From a checkpoint of a small mixture-of-experts model trained on Wikipedia: width 192.
Below are experts of layer 4 (counted from 0) of a mixture-of-experts language model. Rows are named router (the router's row for the expert), gate (a neuron's input weights, with its number), up (a neuron's input weights, with its number), down (a neuron's output weights, with its number) and show model dimensions 0-191. Each number is 128 + 32 x the weight over its row's rms, rounded and kept within 0 to 255. Numbers have three digits each.
After each expert's rows: a language model's description of what the expert responds to; "raises" lists some tokens whose logits its average output raises strongly, later layers aside. This comes from a sample of Wikipedia text that the model never trained on.

# expert 49
router:135089115152120145137164090113136127119105162135172140080071176048185161159131119100158170134151115122126127142112101143104120116106115183095171130096115092042164069158118117101151128119131139196132154140133102112084122126172158134128105123090159109096157157119125045134161100066125112152116059172180191159085152101094108096152156141083120124199162107140133111102057125202085125111152145112108165087121125130072053102079102173104067124120142113151089159132153129172143113136127106172198170150068151146141102124098117088102120111148095129062150138144131104142109116127146142198
gate1:080141128154072159125136142124086096139057167152141155151111139148129082114145145164063144101103150141044108137160075168105175134181135157122090161161135136167088114109154117160100172115143179132064137172153136152111101115111147120187220118179165112139159086126076138146089087130108096135174156146115124142175090132119173130152122147139187092086123116093150155104145103162121155072136148132084097141072117143126136068120122155100104121149071104189139024165065137108153120183130162192174156167107131150122124125129131112113121111055145146169135116162135143126083179158102129098
up1:151122153175120131124101120102068159059134127147125133186139148188166125191164185124116171064157118112138072097115112158150189113136110109137095149102099160123100136141137170109134128149095113139154069155118082133135219142107145147112137140155097138124097173151111097170144120095058148152123143175140180162133110160101114144129133113151150162098194130111138080110136118150187134158156042162120129114114192176107092110139082072164180107120122160107080137125086141131154109196156132200180111167121141125077160125151155129090182106129143130127121147176143107164131216064145089099
down1:106092154110147143165115092141215146114180087151148106081152100118140197094144135108179103157087107135159154168071159153104097136124102107096136123109173132111153051133097174143154125104132140082170108113113115074120131130101122147106085116192179077131147148165120080147200134119116101132117170138134159108077153137130113072043165175123086158110127121128118093131118106129117125114183135045093093149114156158109070099153123144120161124083140184084079160126124129133100117061091135140113126130156093058115148151166073092148216080144099123094132151137111111095107117074082093154
What it handles: Periods closing sentences, often before paragraph breaks or after closing quotes and parentheses; also but, although, and spaces before years.
raises: " The", " In", " It", " This", " Other", " However"

# expert 57
router:098135081144072084152111136166177139129098143099185122127118123167154140184138142068129112118108185134122162193169143128111157112113167141169164163099137052089099066153142190146154144147101089151163163114126142151162139122106071164085182128154145115108137102090128108191141122111151150112110103129164118161121109116124096116159118146112116134107119182105149152118081126146083090125119067107134148148163148112137150196060165080096095155115126170091125145106165094136088060085152147107131136132169153160061099102059100165092093147184127135160175103175140063052108121163143066090
gate2:128164147105138174166120111124095143197135065134190095098118141127167089097179114073133118119189188147183048123121142119158140164100099151107148110121179174173144096155126158154116135133143190134143079135129121146187085144176091130094160166139154165134095093084167121158149189165105101116115182114127154122110106123086151118119139130124093138142140120103092153097114106123113183120221104090056101144112108090090074151118109114111131115087128148135099110100112124110152068171119111128092162185079117189139129084136121089064130112068110203126127111080149153105169104148094187157
up2:124128058093189097106075141112145110100094121092169173120165148139127123150098109145152103126122055118177118150148123099134132124084145157098182195082123112176151120005157150120114152133119146120196127122133080086146161128197121129098175141110056098116136126119162174122171127137089151145143083150135143127090098113045126151108114140048136099113189069129123173141099102108095135107166121163136088129171120107119148101125151092101139125213139162156099106119178122123122130140112133160093129104082136230148109143164129124143145133120120147139135100108161110116144171161107206079
down2:094153179061106120132121088141120179127150112101091100136105103092137109180106157128145137131139085161119149096080163096150205157059116114139110140145090071124177116129112129093128154136159104200159132090104087117142158106164078141146154159166146076107145129178109086132130138125130122166111090126127113154129145112074117085182143126164081155081131150146133096165087089120184209100062192099103167162178100123118117164138119113106151186087110065148130128113143143126177143112069060186106113154197191160124158088091104158062113104195120107134113137130167136148159128124112101141
What it handles: Space token before a number, mainly in footballer caps lines like Tunisia / 1 / (0), also honours years and the hyphen in COVID-19.
raises: "5", "2", "4", "1", "3", "6"

# expert 54
router:128096094149113159087110160112088133080149107137116193076148129075158179128145149098135136127118136162163142090107105186097112146103157203165129083127119148121177123115094086124143114066221152144106097133090169062101185163115098133131159129154111136110093137144145162160125134084131145157120176075121121143154159103142102093103177152073119182115152143041139050130129134114059129117129155126092110137107153164135127132185110101105113152150153157157114193154125103162143094098121181062097129109163108091135175113070106154139120086179110138107189111140170166107074115161155125203
gate2:088157165122105103140115169066110147124105114148145104115097107139157139152111195081197122104147083112143108136076158103098116117177096108148151179139194184085174105151128075144131122172142098106121162148084074099135141111137164171108113101145087113101130131130128151108164180130127121124121172152124157023148147165166140141133101108129111120130120121106087133191116159093092072113059159063140146139121079096099069104116104146174117107127074109117098133160102106134194159111118158108116124088124128067045112120131145044152145120072153103104125150185086151092082190124076139153
up2:130123147106153103145111118091189108094112108131146130217117172167101166098146154141144126126186124119141122195161143108172128117205172193197179159135120113110142123172113144211128130097118172148101084103137110122156164156186108085130155187109101115133140167093103153148123170147117078090125141106147153184126136079139128066142123147119156170170147089117160117067125108117145153106121193126159111123128114137202132082120134124133109117137179167146102123105154164106126111150218191118142148156132113146118132152128143183087070128061146155215129108187116117162133188176122141132
down2:142099107127115121169154097135163089146136138099119110141095114133126130125182133084124147126163187132132129063126117171152135165187158153049112112104141138098131164120167106094067080139155147134102196179201123150101077131166105101121081152156108166188128134043185112130136133175109122125063144130102131084093123135155141178095120139119128155084104143167153112067072112137154118109124130093130160077109185157027080127140097131163141082136111110145107128103120135154144180117111153127160117203101048149125131105102132182139169098161143145152091102166130111170186161182170162143
What it handles: Verbs or participles after was, were, is, be, such as used, served, built, located, published, usually followed by in, by or as.
raises: " his", " their", " the"

# expert 51
router:098108081157162152088073183088077098096119178115084165113140161104159133133136168128151172148152178170091150068137131100129141103084116084243135118121120159124160112162102168142121137076106109124145110189127125099130182093116113064167130090158117130157065124139161092144121121068127111149056096128157125129189181084157078117122136117118114171131191138089104116137130096125099121173107134160103107176113104126133139108085123092105088118139158099081135125141145125157160116085138135090083049056146173100138132151111121174124107097158121141115112050148173164101105083057112136126
gate0:078143167143165155115151128076086102114113128088170123170163143122076127100117175115104108188149113134115095124134127201100145084096138088137116081118132124096156188101170157131134137096121153167134096145094091120143126086105085147075116088161056183097015099097089169140161084101159130132148104171012091126132135123116121127105175117120075165175139138154136128121103165100097127093130124149140104082118128152084111147134084160199163126207117122142092111094133181131156151098168093109141127097130124074133118123103154134088137118143047092157144153142116128102174117108173178097
up0:226126106129137089122185162089178100163129175191101107083179145146148049169137205132100137198131101109116141144171195098145157117104140188132120135139116143165082106146108119138090104141126142142099150144124091155133144143108068137074134131044123140104107149131092067120128104113112091105099172115118118170063106078176142161085139102137141167118095129123092096130186100135152093111102139124087108121140085099135120097155104159109168111125107090148113121184117084141113053189148130129157144072106162058146115144098139096144182101137150089134125193061143104125123127103121100165
down0:143126134096078101094158162170136082153129157134107147098128126165131122121114162138141144199081177143147178125130125112141133123130144092008150131202115136133126087116155175116133162151086152121139162163090167104176160111084133093150146167117162148121157198167117117111135090111148152131116216099088104105117149132080119132068162117126115058096140095151100106087135171128119136110107119100108136097198127103150140111093141174095142138100056119148127062182150147110110158133150126099143061118179163112141142105177114138018160115140079091113144198143091123096164175124160115131
What it handles: Color and quality adjectives like dark, light, tropical, plus middle pieces of scientific or biology words, such as annelid, deciduous, gluconeogenesis.
raises: ",", "ly", " and"

# expert 27
router:119122096109149174092106112097172095197134123141142174078136134122060118136145091101118160092102181149129113190154144169122112098064132115146149087110087141136147136173129173175120144145188136116103112148067175113170122151089129102123124160118144109141114121069134126116067107136138142133180193116098143154085085188106102180155122152127117143122139117113069092165119096151097126111112105129090152106181148143128203124073083124123103144140085181099099170153169212114089091091186198088140117127124145132066114180104089102117112139138110139143148124139126030057083154127169121146
gate0:166144138151156128203101187144132116105089156171151097202164160159112114140074120169143111168099157145141146104155139130128117156124149144125086074132156150056122116118110103156174127126139187148134111094135039115136086073146116138078132087118117115117114095087116134136084172114108140119144153129038120158087162129135162062106103126173101106136165139138174097104078108150151104128071115119139156140107116151124087095129081130090133135125102139116203103100156122173114050153117055113105106121184104177238122134146158099116114141079120109142147147128121111137125109134144074024
up0:110114083155089118165099131165117137112137141130178108122072098183117115166092101147118129195120084064124164121109156131117132152121113077112125167137132114112194142069073090131158181162124143134088140111132055159108114135132207126113102196124069062121101119107116138073125112064178116086113137161130064116160173121097099133158078125103166132151124167106138167124124118111117149146114118134142104186131064112106107092145144128127165201174121124130171073125175086188072118120131104118152112103135174137201157146120121204122088107049134116122085124178139183127105103181125116134
down0:165152101178199118164136131067125118202112083145202091115121132130143120114153139065133136156151150097111133076097125116130126170152115097144090137133145122111178170104116137131085157131120167100125092156104167070106136186150167161097057119146115093122124128055177125080092118086103156076141143103109179138166146116153103175103127158111119159186135070121142147132135163143099108109169108161173096134147087121082137113100145105052131153151157111154105178131121146099135102074137139090149133137181138093136149180105089084104129225119114081097143165164133100059147142113109054063
What it handles: Leading digit 1, 2 or 3 of numbers starting a table cell, score or date, such as 25 in stats, 4–6 sets, 1865.
raises: "0", "4", "9", "5", "8", "3"

# expert 35
router:121100110142152123115131124117144116092129138144134180120128119171189159163188184102144159125129142204098185120149133190070066116080096105130143091128068143127161063155115168159135154065156137158148121156129137088107143170115147100147121136154136113132059160092169139125119126094159148181084098130164135122104115069127093144105132134119135212109114133095157078129093125183132083110139078199088129140104120194080134142106084077096125144134096146128148151145155148124112130071153138112043097111139153123127146159126102179163090132132107163094169120072224137111128169068070128156
gate1:091132102127157137140160133131090145129150154070143098137147069074117097136157154085212059153156129178117138111133177119131133124132105122163162139146119080181095141202106118103184184150107149140157124143090138101127156155148145129157088154195072115165106130130127188123149121127179111130133114085166135140118120212152150178130125056122092162210144125158145145133191146071123132122099119195168143133060152118125065127156107088091136102083131145186128127134146179151100103168146097165106125167059125143135144126134156141113114100164143142133123103150123180073216129140157082169
up1:133150096086128121131140126162093135107171122130154101113118123130088120078139089160120163102125120089111138102097155119111095107106134139152162060127103172126120091074134134178169094157146069169146092099131133103138094154148144084204161136104127114110144084177175146124139179096132108137168179081184195117106157105122184108125090116168143144162171080102128191136094136174108160107102142130070096092094131126085093087155183045088057119172171174143095103120072121139128204098132087080044123180082156152150140130076125100130117097120140115114112092112140107127173134107180108169
down1:142146083126145098118113185145110149160145118155093094105161161107125119091166133162135089142138160093138095137137054054103147118146145136120131139142122141143164152081136100138156218148134161144108119043130147122105158081136147113121108121187149190120124094180174067153145073116095171114162140125119098122110138061148111136101151116153103094087110086118163157143091159216095196156142134109153096186087102119166173075104124125120118128109076115131061110140091158129170064109121101077132141131117082152147155139196081176090148138113123127140118185134149180076092053144127110084
What it handles: Short syllable pieces such as in, on, ron, rus inside longer words, often mid-word, as in sem-in-ars, inf-in-itive, Melanchth-on.
raises: ".", "or", ",", " (", " ", "ors"

# expert 28
router:148091157185091145169104163104078183094142114123072163082110094080107158116158137119180157156126141111150082046112079132105080083096120155138062153123101153143136120143113133145144109095183151181094091136119148130149177123140112114152120158124171132086149181151126118187105073124094162171117097089112091200100150111148127116082175156102063177112160170087142119149154148175144148179113148161157151120111152113136162101074097124091128146151157106145113159170162062139091118092165092106109121056153111094151173181117062155129074165132115151087141148147123142158144089188139117176
gate2:124120153149098111171155125113147145133117167095116136089162121142170129160108169155122096066153161134128098137070123214127099148086128168152125123135113100058095089112145118150098118073134103181156154143138092190101159209078144095128126107151158184186160118153097116181133101156160142168156165152054164130116140111162157162134104139119121120126113112080133184124137084120119195118113144150149136191105137101085122108081122172107121057143054115124117199144153142092124143143149124080095238200100153126096114097103189125115148109127103124098157141088133063139102088126129133147
up2:126132201119144155125125157111107146139070177160152138133223222167169097168132124114148093092151181132131128123150093154176116187119112132159088121075077119110164153099147146086138147147094108158120168180146145101163141093142078082176131127191171113203153129121080166147134090149167065150101138121104156140135154101141129111196123118106118175073168121124089160072199121120091122104138145160147119148093197155075117133163086088127156093095100099142125138103105137075069139080128101118091150174143152133138134161077138156115095131133151111101154054148106163119130142081138126121
down2:135125064188116118161113092142067131184191095095128091088127137104133132160145147118104175133129114136166118113098062158124118087119136097064146150098147167164120093167120095167119089188158163131147193046148125121152212197119108189111126126142162136105111142137164059108190142110119161110167149136175131133107104124094141135121098085055138098161144145076154164083118156097172143165086131136111116101129111131135154059115103117137157145120148176122109154137157147153146080141121139103163101127157075141110124089095138169143143174166061155161176150112233132122113116136168116101
What it handles: Main verbs of past narration after a subject or to, such as took, wrote, began, received, mentioned, promoted.
raises: " them", " the", " twenty"

# expert 31
router:097105191111149104140131121144185114137109122095154133182090135114194136180128167116175110142131137180151161164142134140104090067112131122127146103119123075055105125132144166092158119165113216165150146120145241133086099110128145086094166127150111118094134115134150162157167120089151131112161099099161160163133079159115167100166165101130104161147134099116149166092085128088068190180094072131084146183137130178136144142132137166122084104109107106070088107174110121125139140134212144098160143138142161134070139088103103200108152126125085199126168120076130140162135127106181133140
gate0:118124086145073158095146074127155185118117159191098169124130133163134071133157197091160125104134098111125119134107076124135143141120085084124087115102175179087113142157125137099127069161163158156118164089153133114106145081113168110128115167076164101132082100127132077144096069072128099156131086126158126130154163123149175159144110090164170104140139101108177186174150205158130122176126146078083074132152110112128125122190112147090147101102122173110147096112097121077135040106169127162102166127172118188117081150134144120145118125127138137131148099157080139152103183093160122014
up0:136120134167104137186155126151086106115130069097136081170099107093141198131168136191129070130103134185174146089144162118141195119119089137141123155092114065128099140116147097160090120121097133115147050112099144152137083180114157123147065173173079147098123186115135175101135168145100161157169159139130130095093113142157069163123128136093156126138156160064129124101134083124144122069128127153111075094104182122150072111110190084145134109115108167122122158091141136197151085076107196123096146153134156113133166100162107074082079099118091126114101166168137172152132079118121170194
down0:134162135123100115126203160081100122127083102149112151033176115206161070086109128161128091132135129098143139093094130159126170132189076136147129138124146087153151151132123109152110175150142180132123125075083151128105129050133120089089076156133125144120119092122081115180135143105088162133100085099105175108133136094118113158084155139140198127155136189090083045170168133124117089109146155130097105124127144124123091119149141187156104143092080202161080149110161081111074165181131100147191095090150136088147071128181112121134121169175148086076157147135148138129142103133132151091
What it handles: Line-initial hyphens starting key: value lines in infobox-style lists, such as "- Rank: General", "- Language: Hindi", "- Successor:".
raises: " Awards", " Area", " Years", " Website"